python train.py --num_hidden_layers=9 --routed_scale=2.0 --vocab_size=32768 --optimizer="adamw"
Below are experts of layer 3 (counted from 0) of a mixture-of-experts language model. Rows are named router (the router's row for the expert), gate (a neuron's input weights, with its number), up (a neuron's input weights, with its number), down (a neuron's output weights, with its number) and show model dimensions 0-127. Each number is 500 + 25 x the weight over its row's rms, rounded and kept within 0 to 999. Numbers have three digits each.
After each expert's rows: a language model's description of what the expert responds to; "gets" lists some tokens that make up at least twice as much of what it gets as of all text. This comes from a sample of Wikipedia text that the model never trained on. Tokens count by the router's weight.

# expert 4
router:508522494525491474519516488555476545505483477473511477482492459500478483508517501464524533483521527478508499509505485523441498481549498480502520496558500476543535516467503504504497519523514530504479492525509497439500517438494495543503498522520518486453491525493509493537502523478518502483488488460478500497506502538488477504504519501477500473513485449520515506451507490454497517491540
gate0:545486481469496517481474524511522463463524505543493535503528467486490526509501534499486492496571522487509553533515464515463489489468546518492546513503531550496530478497473551505462524500459517472513524513544461501553491486492492491522468499517489483445464519485493529533509483515508500475518547500484503466493461445516511526491545501528518500526466509522518501495525467476533509552467
up0:489536477495509497463546467495474477500505525504516479499546509516516482502477542488506518493525518489526465486513499477496544532488461496484526488518494510481524521554538507506494509491541484501505467516483512530461464505503468476474498514517518495462553544558498502466539513533465500474494463474490512484495506523496512470467455479507474525519513513480453481496482467491511469512513
down0:501522483483501504526489518496516490478507512484467504491526522463506496513512440518516492529486575481492500519520477503486487497477488465508477485523495510488523475532518522480500468473517510521509519539513491483532508465538490488486514487488506491507526510494513483449482495492464466513489493498469517479506505504501499522504539494473512416531507522542460503515520501488503485476502
gate1:489482473511490521510468497533501490516508461529515505532510491529497525484476524481496447491513494488514502496515508486473480453486471483527480512533515522523498500525454494528491491479493505479467543533497515529527486494464482557508472494491505496496498490499524520530529459463502522521484482516480495481530549433521516523473524500512485497473429497510479468536543516493540534502485
up1:489550545548513495495505523478510474455545523485465533513509534508527497454526455476463512515490505467485493458501472504511548470479529524503475495520463519495507540526483493494465489502479487509472533479484576517517506491437493497491481497493515526484547469538548491503542481510488474486522505435484499482493541454512513509451470504498469550512523478496466461512481443518476457519480
down1:488494505490526496473523529517507519514538509411507516498501484511467483513535490480506503517496507419486507523508516492527487500518537476505487500508509493532491461542509499515496517518512480527495528518525475530499539472498488470480499533453495515471457476491499472492533518466497474547523489489449529482483489482458486480519499472478527467470528528490543513511486464543492521496500
Description: Abbreviation periods, word fragments
gets: ". ", ".", "-", " ", "°", "er"

# expert 5
router:491510516506526454492544481518510519494532527449485496519461508483516482514499495464466491482491486515464468545486452500511512517524525481512528494539467560448494522489535496505472553517519548524519471520469514492488523492500489532505515490495494443514448533519530483490504486511501489472487528508537473529518506482479493518538502470493476477485452466532484482457463509442542488510511
gate0:518538476501456515526516508494501506486547468513472510507516492524502499484503540496518502523566532502425512482509499476467525454536458467485531486540465522559491504511541500535501522492461460477468505529456520489545492505483485521492499452481468493492485503484548479501529468511501504537525497513476485519541465487554463531484517481524484521493482495485541492494539476441516513548485
up0:484459524453543478516491516515539496498462530518510483492528498462539479528493491465502495515477493502531473466471501495511472570482523510510494532522483496476510496554530504488546473490495515497521515526531488485501543504506517522528474498486484499528544509459492550486454497481503473532531487488513529496457494490526538532542515485510513501501476493499493526494467488496519509542498
down0:497501465489498510516461489480517481499453477494515489496481494520529498503478544482468507470528500501494480521486493490492466494523513473559499477538515527524507511510520485516508444492477493509510436544479497501481465465512495467517493532492484523508493504524496505497518539454462524526579493522518505541462490497495487457484485545510531510484556445529494482521496517535523501543489
gate1:482497500486527500489501494525531523500496519569510541503499524481485494512502472490467483452508479530511504460464497496534479504516489476522475489515526502541527501493515583496467493535494500491512504516483469538484489464494559477484499496473475466539503513534468531522501584545480494453487540491530554483520515508510566519482500490500522527492487479494508488505530489496476437521501
up1:497513526455459484531487494511495537541536517520522491514457516494496464510483516488515478459506535538531516533468518480509484496497477495510453519512517534539488506478531544535501525520503480463555493488505520515497468518522536483482460519410477503521505515544523512532463505540486507531533528504494510464530500503504532522489476508485508495498478502522536465529551517515493501466503
down1:470520441452512509481496523513490459488477514489520521518499523517509490506480541514506507440536520510504522466514528499469495523491481492505489512477498514543471508474534503517513468491458519514532495480529483523467493467490518496510450463495491516461513500522513485520515511487494485485504503493491525499524510480500465491487508495478539501505496484492496529530601532496529485487508
Description: Function words, foreign phrases
gets: "s ", ". ", "The ", "the ", "de ", "' "

# expert 8
router:530505500489541450537502445547495531496481477494488464482488489502522485517515497522488560497507521509493479536471527515492499534519502464461507514526483541496520493491489499475476497544494541501515500503490528495466487474513473522514480486492533486499472524471480492498516460526485508474462496456523487550480527516503535524480589474476497484506490445501445494476493508484518485511468
gate0:480515521496544451478502495512489494503507527486531524517480486502465514496509472519481490536439526470489477478490508455488451499536467546475515487533523517521451491505504497484534551502472498465493554516485505492498522430513508522479490536520515512500449515509515458454518505470496538502507499507571465520531486521499534517517447473507506524498494494527504472490480503492509547504490
up0:535502453511499495484499492485515495512498498559521506506515499532481517532489483478498507435494479527447508502484517522507513525503495460464492534497498533500523520486541466483454471516538488497512514470552488453496492517495519498523492514511473542522559510522504507507483489523510471524490504447528528483485496472464502490464517551444514494512517511526455518473528492537498489522510
down0:500506484562509522492458498517514502550450501461423483497536435503491534488459495513502503504507491494493476519525503547473503497497474486499516518511480509492483502495476503483527485521479516510521489513500460503479574537478516518521498498499502499494501553486508529521535498476500528489484505464500464500474492415496496503489488503478494540509522448512506504510540496490445509509494
gate1:520516492555494521585517488531494500512527560447479460502496479490505515493504515491518515487505483520511476520479524486486446523473496469534484463541496468498477498491502505523527501513573503512527532486475515525492534461509498513510495478498499505482506492509555505497529476504555507518509494445508497460492522499481504504491455498535483475511502485516473521492485474491508478514515
up1:473479491440542523431507487502525478510493499560532468515487495491541512522536434480468511498521528506498502546501462472525545503509451500498514516480497505480489500479507522499528474515479511544460482467504516444500490494490542452502487489522516511518507466515501519529497483471486454492484511527488476520525465467500520500507472528463497512524497529506546475488515456505529460490496
down1:492488503453550487535536462488493510513471507502488543482508494520481526495463487544492513502466491494528544471507534514498510522497492510492505520516505479436514494470535478512455486505504471499492472536472498508521502480509535494520494500468504481498524501467475473529498486489466521467502494539476458486477470502495546476519492489463454528484489457499466489497476536531507488544490
Description: Table cell separators
gets: "| ", "; ", "- ", "all ", "both ", "between "

# expert 6
router:554502509504478486548532488541511553475507470497469574492478498514504443504555480462473494462493506507496470493472495475487510474556480472449487495509487561487514524499535503521448525510500551499512494525498528481446485509496493491506489480488524514572519506494499455507498514508487467458479520499471510531497513511523551504512491533469516474518485441500481498526514498466500502530464
gate5:512509509535530515477482485513493498538512499493452481502540515572447525511467514503467505482543508537499450489535496506512511498504507497504451539476471498505463516462483526515453536490537514485513477505474523499502506482435485518487445468522470529510552508530495493513522439472516472498506514496526506506487504486519489470475488499488503516553491520512462509519472452484502465523500
up5:456508495549510573472512481506515517487486515514460551481504513482451473490476443536485480511501545530522496527544502485467502479525488501499468517467506528500498481494490507532500501505457538485519541517493494502513539494495520496473492463515535504492509474456517506536538517493473527485475499440532504464508528451480509512469523527483525535509493503488473506499509457497526522494498
down5:515470531485513511512475519495498485577469499508483527533474537528481496516464502460532503511523524532446535448511490467528495554500510499499458465503484470448486506471485488531496501516452491488470515444496531491514491524498509528483493502483517500493504504480501518527510495525495487451546452499496496509494528493471516503449528528472540516458486515486490536523535519534504511545534
gate6:482451511512486497551463470519471501504495522505470512456503501554538546496524496536510536485486496514509473528517511525543521502473490490539508466537491574446563505435470495482498488523517521506516510473513505475486518507481522484498460443484493478507532488498492535525527518510469462445509513480475504521492476494494539485489484539494497537495496451494476551507507447490535456521517
up6:510498513493505514507468525515553488468453480544469544502469477505502536492527484497528477471482461464502516485570490543508474492529522537468509472539482547507524508455519516525486479514477493484528515447519520458510533499508543471489456496481486508484508503483478535507517540476485525431519496460512515484484497505488522468510496518518516522537500462526481506507499523525528505523471
down6:503484537524507517502466494518501517490570492515501522478494502503524484467533527495559514490543523492528500473506522511492464490481546492506491532505542475507538497528515555511498501489476469524484480479477494513461466473521476545496499502489424473550511488525519478480492488512530512478499512502491536521463519517480492539531488481515499504506526484554524493559461517475455533460521
Description: Parenthetical and numeric contents
gets: "(", "–", ".", "2", "/", ","

# expert 11
router:525467491524549493500514465550482517496482484526471492494486520512501510538544465499503522459520480478477483515496464456493506513541492468531516528536500522493492524504543513470506490541461551512502488498511505427523485483447466517516497462498511484484465500497515502515489515522485490478511495468513481536499468510468490463495520516449503462559497448501493494446470475517487472484519
gate5:560484538565454485519495457483431511530499463495484487494468494506488500504476546508484518499529531478478538442513518490488479501490480494485486512477502502515504516503484519480508483476499500475512526513499502471480516523495482501447551462506525476492485485489508508515471511499549452516497514494497529550538498553503486529512510517451499552467493516510483527479505519506507499479530
up5:525511550496489498493474484479509472480534479456446506498497478487476477547523461499476513482519488477490485487489492513528539504471481498499512549497467498453471499482533527496502522492519562535488465534481528516466494509473490539509499520509516545535508460541465505533524484508507477504495531483522459450506481491507433520504528481427497515476499491494536485525531504514545490548499
down5:465492508510492489504490471506505504469512483521477477521507466526519533509484477453493470462497493493522483515464469539483519484485498482492449516494546447542497515480538500509498504515538507491504489488480499502553470496578499452505495460487500502492475473489521532513496510526485514525533509456507533501489454500500508545513519496521526507494501494495495519522521492515464506513477
gate6:516504448521479504515485496530469537515482477513553528512476507532494496491502517485450536514477520475527477534548487537461481483484494504539489466520514530519506511533523491517492511493465492498469515502463439471500529515470481485495518481466499484499493481455524497515529507462504475464536516542484540534541505490472478461554487510503508513467495477455523475498507494507487491505532
up6:536495464539505541536479460532496514486518518482493512495512484462487547462494486522516507512469467535500518486534459536518475517527494483501481491485521522494489512507472478490505458434504493497492423526480516486521497451495488484490495483526494505510482522483504520505551514472514486483482534486493531484506492549503501488543494495487478530484518500469504487484478506517564494512489
down6:494508529526519498443508521489478541517513533532477525498498543519468487449487528501456472539498493534539506551451495517525486498541465499513485485519483506463510511507499506541510516555502535518475506497513512492493488510527461519464461507448499548526502451446523490490524501554507488517528544521495488467488507495515536527530524442506458474529537554481485504498521523525482509520460
Description: Nouns before of
gets: "of ", "- ", "one ", "the ", "a ", "by "

# expert 1
router:509522513526458449561487458486487554505493521485488523493493524513483502537517507488442535523497472496517476537494503525502506518539473478526539519533447538471481544507454498522512524523493518520518511536509490466463490499518498514564510481510527487532484521511483511533518512497481497476473517493537453531489491490508520527519506527490477492524463425491490476476493484463481498561493
gate9:507481482481515479508513517529531522489494495501497470510509519531498493510493517491512502483499489505484505520491513485486508546543512491481472481463486516495520471483491470520510554481500498533514487504492486515467496482498474512540501435497538482473486522525542533461522464515560504444463537501481486491483493510513436471541496474487539463520514488478482498470476494451509471512458
up9:505507522519467483543517468506512486482486467504479461504495462436491481497484504496471519537498489511520476509465501488495499465494533469521500512527484507476484452502489486494474478536470495467481487486526539495535472511485499514485511576479456490533500500444479484508450475452476469532534525514546483552515523498523552536515523526534479488491530536530542511541533530487510493486540
down9:493514521495497541512530502508442468487511477456501494522526467498517547543475510537532544527508479517491461491516544494541529496478513476491528511497476488519476486488508527504467511521447494472443488506538562505504460535493496549496511487504487476537520509531462507489474455513522512460549488515466438474510519470512474502515516526511517515501489509509537541497511519476500491519531
gate10:511482515534473463530483497479530495543529521461522478499498494499504494502495525484485480496520489525509487500499460469492437495518506451507469536507456551484511502500474526506481475491512497500478486509507477468503528524510500514473501490536510532562489511490461525544513483482493473490526499489539502517536495515470482496484558518501452508480530479517496496494463474540520473523534
up10:555471469501478459558508477524513518499468521505499485493494505461480448510539507484524520504452507517478506502444474471497492477475497517438490514474465454439507525511496490483505492473528512478497501505558527480492487486512556495464451457515513488487503517466530496513549482520531506487505531517505497488493523551493513495501531507505496495501532471504514494518502504445508469505467
down10:434553462509497553433534500483477499509500513540488535519482501490492514492466497527464467485531488518451521505516500524497464472503485463512500505534546469499480496522519523466538467493443506530542502481510460528464538501488499496507540528491483515486549438466502518446451511480502470473512458485497506465513529482514492455497491499473497510472521474482468487523492511514518504501489
Description: Sentence-final places and years
gets: ".", "4", "9", "5", "1", "0"